{
  "n_layer": 16,
  "d_model": 512,
  "n_experts": 128,
  "experts_per_token": 6,
  "d_expert": 64,
  "d_shared_expert": 0,
  "activation": "swiglu",
  "moe_layers": [1, 2, 3, 4, 5, 6, 7, 8, 9, 10, 11, 12, 13, 14, 15],
  "router_score": "softmax",
  "normalize_top_k": true,
  "routed_scale": 2.5,
  "balance_loss": 0.00119,
  "balance_bias": true,
  "router_logit_norm": 2.0,
  "init_std_router": 0.0122,
  "lr_router": 0.000505,
  "n_head": 8,
  "n_kv_head": 2,
  "head_dim": 64,
  "vocab_size": 8192,
  "norm": "layernorm",
  "norm_place": "pre",
  "norm_eps": 1e-06,
  "positions": "rope",
  "rope_base": 2890.0,
  "rope_fraction": 1.0,
  "qk_norm": true,
  "attn_scale": 0.125,
  "tie_embeddings": false,
  "parallel_block": false,
  "init": "normal",
  "init_std_qkv": 0.0248,
  "init_std_o": 0.0307,
  "init_std_up": 0.0354,
  "init_std_down": 0.0354,
  "optimizer": "adam_hyperball",
  "lr": 0.00772,
  "lr_mult_o": 0.715,
  "beta1": 0.9,
  "lr_head": 0.00557,
  "warmup_steps": 320,
  "schedule": "wsd",
  "decay_fraction": 1.0,
  "decay_shape": "linear",
  "final_lr_fraction": 0.02,
  "batch_tokens": 131072,
  "seq_len": 1024,
  "doc_mask": false,
  "train_tokens": 1427000000,
  "steps": 10888,
  "dataset": "wikipedia_en"
}
Below are experts of layer 13 (counted from 0) of a mixture-of-experts language model. Rows are named router (the router's row for the expert) and show model dimensions 64-127. Each number is 200 + 30 x the weight over its row's rms, rounded and kept within 0 to 999.
Before each expert's rows: a language model's description of what the expert responds to. This comes from a sample of Wikipedia text that the model never trained on.

# expert 46
Table labels and titles. Words in music review and chart tables and in quoted titles, such as Record Mirror, Party, Candidate, Album, Score.
router,161,184,212,262,208,208,227,220,193,171,196,245,210,161,173,188,188,223,215,219,229,209,231,209,201,181,203,186,186,219,213,234,204,165,215,203,184,152,210,185,180,164,212,244,237,160,182,183,216,183,135,240,223,184,169,243,249,133,147,178,172,244,228,184

# expert 31
Place-name pieces. Pieces of proper place names and geographic words such as Creek, Avenue, Falls, Island, plus word fragments inside names like Niagara and Hawai'i.
router,221,213,153,205,177,204,202,132,179,203,227,230,207,218,170,237,234,232,159,237,184,160,183,217,251,196,183,142,163,189,230,195,187,255,197,222,183,158,212,236,153,180,228,225,187,195,227,162,216,219,130,223,161,191,185,167,198,190,225,234,186,171,153,202

# expert 18
Word-start consonant pieces. Opening fragments of multi-piece words after "the" or "a", such as dec(oys), ph, imp, comp, conv, dest(inations).
router,186,228,193,240,190,225,190,196,201,190,234,212,144,219,211,143,245,211,233,206,210,197,175,247,199,206,164,174,206,180,192,197,261,185,218,190,187,329,208,215,221,188,218,183,172,191,198,169,145,216,170,223,205,172,193,195,180,179,225,215,189,191,172,169

# expert 17
Political infobox function words. Function words, list dashes and pipes in political and election pages and officeholder infoboxes: the, Preceded by, Republican, Democratic, Legislative.
router,204,197,181,182,245,225,203,158,184,233,198,192,209,158,225,235,153,206,200,177,171,169,224,207,175,207,173,179,192,243,198,189,229,182,203,226,223,213,258,196,171,189,211,196,288,238,146,257,164,220,233,185,243,196,200,208,125,186,219,162,157,173,234,231

# expert 0
Personal first names. First names or their first pieces in sports tables and lists, often after a country code or pipe, such as Austin, Martin, Kevin.
router,219,196,183,159,167,154,224,230,208,212,213,259,167,158,184,210,235,213,196,198,188,211,239,199,187,157,180,196,150,204,209,183,194,233,229,214,178,248,211,253,245,179,227,150,217,222,217,200,148,204,214,170,166,204,202,208,217,215,242,252,242,144,187,189

# expert 42
Quantity and range words. Prepositions and approximators before numbers or extents, such as over, to, nearly, until, across, and dashes in year ranges.
router,267,199,188,120,208,185,161,152,221,176,197,162,236,159,182,238,140,219,193,179,164,240,201,190,180,236,225,166,190,231,205,185,235,217,217,210,216,211,214,158,194,160,145,217,236,184,244,233,193,155,192,163,187,234,215,170,168,186,177,245,249,286,217,236

# expert 39
Sports and census stats. Tokens in sports results, rosters, standings and census race figures, such as some other race, competed, qualified, UEFA.
router,312,243,230,181,224,173,248,162,235,175,154,172,207,167,214,206,187,212,168,192,155,188,222,237,204,209,217,231,150,225,176,174,219,170,163,290,172,214,203,269,206,207,170,142,225,190,205,191,235,189,195,202,202,201,210,181,204,193,172,233,228,218,234,233

# expert 32
Surname endings. Final word pieces of surnames in sports tables and name lists, such as -ović, -sson, McCoist, Williams, Machado.
router,249,222,184,180,194,189,216,181,203,239,179,214,168,222,187,215,235,218,144,228,147,151,239,152,230,160,186,185,128,173,209,201,173,201,219,173,233,173,229,286,161,196,188,188,216,209,237,179,162,213,243,183,131,213,175,193,157,155,208,247,207,147,202,254

# expert 38
Places and family nouns. Nouns after a/his/the naming buildings, places, roles or relatives, such as farm, hospital, prison, father, wife, brigade.
router,182,202,194,194,159,229,145,205,223,197,185,225,208,218,193,165,176,215,212,212,230,220,167,233,238,257,143,211,226,205,191,212,142,205,209,199,237,133,170,174,252,236,202,196,173,179,186,158,209,172,203,200,198,147,203,262,210,154,151,260,216,192,132,150

# expert 19
Head nouns after determiners. Singular head nouns, or their final word pieces, after the or a, naming the article's subject: station, album, village, company, genus, conference.
router,223,232,194,235,173,240,230,247,158,184,197,214,214,204,186,154,192,243,228,183,204,235,146,185,215,225,172,193,208,175,207,163,136,240,216,221,200,152,173,193,236,235,181,224,153,157,229,204,270,183,202,222,215,152,190,178,236,173,234,182,198,235,192,201

# expert 4
Determiners after prepositions. Mostly the, a, that after prepositions like of, to, on, with; also left/right in anatomy and LaTeX \left, \frac.
router,264,252,191,196,240,221,206,169,151,178,171,167,229,226,180,198,198,180,232,182,131,156,185,177,195,174,239,191,260,192,197,214,170,183,233,236,161,158,177,202,188,210,177,174,175,195,187,216,247,196,211,205,217,190,196,207,228,193,190,172,242,233,173,191

# expert 7
Word-initial Latinate stems. Opening pieces of longer words, often Latin-derived, such as ind, cons, aut, susp and Arch, frequent in church and government contexts.
router,192,205,241,203,229,192,232,216,191,205,233,213,186,188,186,110,218,209,187,222,185,227,186,236,157,194,202,179,218,166,185,224,247,211,200,195,190,309,215,198,173,191,198,169,210,241,158,175,177,220,207,240,208,173,212,221,177,224,181,173,198,174,197,183

# expert 35
Digits and numeric codes. Digits and punctuation inside numbers, citations, ISBNs, scores and goal minutes: 978, 61', 164 L. Ed.
router,164,212,185,196,210,171,229,196,200,218,168,192,208,189,236,210,183,174,172,185,227,166,234,154,191,186,232,199,193,190,180,216,245,220,193,251,206,212,196,170,150,184,160,238,216,185,208,253,195,187,197,196,208,209,194,178,205,199,178,142,156,161,207,261

# expert 40
Commas and clause connectors. Commas after numbers and noun phrases, and subordinating words such as which, while, although, where, when, whom.
router,236,203,213,255,182,175,216,179,270,214,189,195,200,204,208,298,235,160,208,158,155,242,174,199,135,202,214,184,242,227,219,193,215,189,222,211,223,158,157,225,245,204,188,222,214,173,166,250,170,209,202,180,183,263,172,253,221,215,188,239,189,263,249,225

# expert 50
Spanish and Romance names. Pieces of Spanish, Portuguese or French names and title-case words, like Nacional, José, de, la, The, Segunda División.
router,177,238,141,167,169,249,213,245,113,167,121,221,235,166,167,237,210,213,211,215,161,225,159,196,221,191,190,177,181,199,136,170,197,222,198,170,175,170,184,209,180,186,228,202,191,188,234,197,214,214,169,195,235,194,142,204,243,171,228,160,152,149,169,216

# expert 54
Place and taxon name ends. Final pieces of place, street and taxonomic names before commas or coordinates, such as County, Creek, Avenue, Animalia, idae.
router,247,258,202,196,198,179,205,159,231,250,180,185,205,227,270,156,212,225,203,206,222,169,163,195,242,169,195,222,190,205,208,206,181,234,170,209,204,178,240,214,186,188,196,196,183,171,205,163,231,215,245,210,177,222,196,213,229,187,213,251,172,171,192,216

# expert 12
Of and list links. Connecting words inside noun phrases and lists, mostly "of", plus commas, "in", "including", "near", as in "Round of 16" and "city of Córdoba".
router,206,208,167,228,226,130,152,162,196,152,206,202,191,187,203,298,214,188,157,193,147,206,160,202,219,190,146,174,152,182,220,168,198,211,194,226,167,135,191,198,210,151,220,241,186,177,223,266,134,216,183,171,237,218,179,203,230,208,224,193,220,140,212,240

# expert 34
Foreign name syllables. Middle syllables and accented letters inside non-English names, such as Jazeera, Gómez, Strzelecki, Šimić.
router,253,178,186,193,178,201,203,206,148,206,151,213,207,190,194,214,184,176,149,182,184,208,267,178,237,187,215,165,210,206,187,214,177,213,186,163,206,195,195,190,205,238,212,206,212,198,222,166,184,234,186,175,195,256,213,184,208,222,206,191,203,205,221,205

# expert 45
Colons and prepositional the. Colons introducing lists or fields and "the" or "(" after prepositions, such as "may refer to:", "during the".
router,186,228,205,212,205,217,225,189,257,195,180,180,229,207,251,253,229,136,215,200,212,222,191,180,195,216,170,181,194,199,198,224,147,207,190,219,197,152,178,168,133,239,239,275,146,214,222,248,171,203,225,185,222,184,217,185,220,151,203,196,208,187,232,203

# expert 51
Abstract nouns, suffixes. Abstract process nouns and derivational word pieces after prepositions, such as construction, development, in order, for instance, -ing.
router,203,172,228,160,190,184,224,193,244,214,215,205,220,234,236,163,187,210,247,212,177,179,250,212,195,200,236,166,249,229,251,212,167,161,205,139,237,182,195,176,260,210,217,199,238,200,211,205,270,187,192,186,234,165,156,209,197,210,195,162,247,239,156,193

# expert 28
Raw bytes of non-Latin script. Byte fragments of Cyrillic, Japanese, emoji and special symbols, plus odd pieces inside tables and coordinates.
router,189,188,214,227,172,200,222,200,181,213,198,241,200,209,217,149,191,167,238,170,212,220,176,222,147,201,236,190,197,177,223,177,208,159,208,218,175,318,215,197,210,209,183,182,193,220,201,193,139,207,206,199,199,248,196,183,203,242,191,186,220,176,212,201

# expert 1
Sports table numbers. Numbers, dashes and opening parentheses inside sports statistics tables, such as scores, ages, heights and points, e.g. 0, —, (1.91 m).
router,153,162,210,177,211,196,237,170,174,157,207,242,195,165,259,153,188,213,198,177,197,188,168,177,184,183,217,175,174,157,255,193,194,187,160,253,208,239,183,194,218,240,172,201,226,172,262,189,219,165,187,224,230,227,197,214,186,172,218,203,222,212,232,176

# expert 36
Mid-word stems. Content stems inside words or before suffixes, such as dr in withdrew, water, heart, foot, storm, and pieces like bon, ley.
router,112,185,210,231,178,196,227,242,198,192,181,178,213,246,199,190,215,238,246,219,210,178,193,202,163,199,221,155,228,229,185,186,165,170,200,186,179,174,199,230,252,222,209,237,168,238,194,180,212,137,240,208,211,196,175,201,238,198,197,213,248,210,227,163

# expert 49
Event verbs and timing. Verbs of happening or starting, especially took in took place, plus began, completed, opened, and early, late.
router,237,167,212,149,194,180,179,230,198,206,224,196,228,240,264,174,200,187,181,197,205,155,232,215,206,255,232,222,234,225,206,201,177,167,178,177,174,214,155,157,231,190,230,233,209,165,209,269,252,190,192,197,233,173,209,178,167,213,173,218,158,223,171,227

# expert 27
Infobox list markers. Line-initial dashes, pipes and colons starting infobox or list fields, such as "- Location:", "- Born:", table cells.
router,220,229,228,217,187,171,225,167,222,239,171,218,186,202,197,218,141,222,201,181,250,176,217,216,229,159,230,229,149,210,167,182,206,232,217,260,199,165,163,237,188,200,186,245,228,199,255,258,201,178,220,214,250,237,215,179,219,214,251,227,195,183,219,173

# expert 24
Sentence subjects. Subject pronouns and surnames at the start of a clause, before a verb like was, said or had, such as he, she, they, who.
router,184,165,231,199,206,188,257,220,216,238,230,191,206,163,202,184,235,201,179,183,205,210,251,179,232,238,201,248,198,193,201,231,226,174,247,194,229,182,216,170,210,195,151,220,188,167,144,168,207,245,234,213,237,230,238,207,179,218,235,241,216,227,160,165

# expert 8
Abbreviations and foreign script. Letters inside parenthesized acronyms like THC, ALS, TRTA, plus Japanese/Arabic script, Shortly, originally, also in infobox text.
router,183,185,165,185,206,180,225,192,221,239,164,175,213,210,180,248,243,209,232,178,183,200,218,157,206,251,252,197,182,212,203,219,171,207,240,192,229,166,181,220,200,189,236,185,204,233,222,218,254,198,192,214,247,216,211,194,246,201,225,177,162,175,233,190

# expert 61
Foreign name openings. First pieces of non-English proper names and words, such as Hi in Hindi, Je, Kh, Kal, Hong, in names and infoboxes.
router,160,206,248,252,170,211,173,170,216,172,223,213,204,162,185,167,253,165,203,206,252,208,171,200,179,204,175,170,180,160,180,179,199,218,222,166,218,261,239,246,196,209,202,189,186,240,207,217,186,211,191,236,208,181,217,167,204,217,205,208,193,196,209,203

# expert 13
Hyphens, quotes, brackets. Hyphens inside compound words, opening quotation marks and opening parentheses, e.g. upper-middle-class, tongue-in-cheek, "glass house", and LaTeX braces.
router,176,204,194,228,219,230,192,176,231,217,194,183,212,203,166,149,216,199,239,222,215,199,200,192,208,206,221,227,165,210,185,223,224,205,207,195,232,155,137,140,163,240,209,242,152,193,231,226,199,173,207,217,175,194,167,182,232,181,205,194,203,213,232,150

# expert 15
Action verbs and stems. Verbs and verb stems after a subject or "to", and their endings, such as worked, decided, depending, sympathize, crossed.
router,194,162,264,150,213,164,160,257,225,176,187,133,205,169,185,174,188,171,142,135,184,201,195,210,250,223,239,197,199,179,215,198,212,236,207,200,173,181,173,140,203,214,174,236,214,200,152,224,248,260,224,204,226,244,182,139,160,189,173,280,263,252,198,170

# expert 10
Temporal and locative prepositions. Prepositions opening time or place phrases, such as in, at, during, after, under, When, plus the following the.
router,212,225,211,205,204,241,198,231,203,192,140,157,192,188,278,266,185,271,190,164,229,181,203,228,213,242,182,127,228,154,200,232,201,185,202,177,248,170,189,197,235,279,191,236,196,259,222,257,139,142,191,237,198,210,221,209,172,168,192,212,202,228,193,194

# expert 6
Institution and group nouns. Head nouns ending proper names or noun phrases, often before "of", such as Regiment, Committee, season, and plural -s endings.
router,214,228,165,230,208,219,212,193,194,222,194,202,226,207,209,207,209,254,192,178,161,197,150,192,209,188,227,189,153,229,193,188,163,247,216,249,217,183,180,217,200,222,179,197,231,163,195,190,241,192,186,216,202,197,223,197,209,174,216,121,199,151,232,213

# expert 43
Slavic and South Asian surname pieces. Middle and end pieces of Slavic, Indian or Arabic personal and place names, such as kov, ić, č, Bhattacharyya, Markelov.
router,131,202,240,200,184,185,195,180,179,239,216,214,247,174,175,194,209,254,156,227,201,202,219,182,204,165,190,176,220,174,232,179,173,221,153,152,249,159,219,224,214,202,197,192,159,238,191,174,172,248,249,186,241,238,172,195,136,271,251,213,209,196,144,176

# expert 23
Sports team season text. Pipes, articles and pronouns in sports season and draft pages, plus team and league names: NFL, NHL, Giants, Chevrolet, @.
router,264,199,188,170,172,184,213,186,213,222,176,195,158,218,206,239,193,213,173,186,169,181,184,199,199,199,211,199,175,189,183,215,243,165,203,255,194,206,175,218,167,218,185,148,215,192,226,214,226,218,232,196,216,193,177,184,173,177,197,156,254,262,242,252

# expert 56
Infobox and table separators. Pipes, dashes, semicolons and N in infobox lines and tables, like - Parking:, N/a, 13.75°N, NCAA, National.
router,223,182,170,273,209,155,211,182,181,205,177,197,169,173,219,248,171,205,211,233,202,213,189,182,256,179,171,228,178,196,193,162,213,209,188,201,208,213,194,216,213,183,193,201,229,183,216,170,207,239,196,205,200,198,205,206,147,191,214,189,215,182,212,235

# expert 22
Modals and negation. Modals, negation and adverbs in verb phrases in narrative text, such as would, could, not, never, ever, without, yet, didn't.
router,247,216,179,195,189,187,202,222,188,180,230,178,226,190,155,153,187,201,169,179,190,180,228,205,221,243,232,239,198,197,209,256,162,166,170,215,215,188,206,212,221,194,177,219,177,205,206,216,233,170,216,150,215,226,228,178,182,160,216,217,230,249,147,193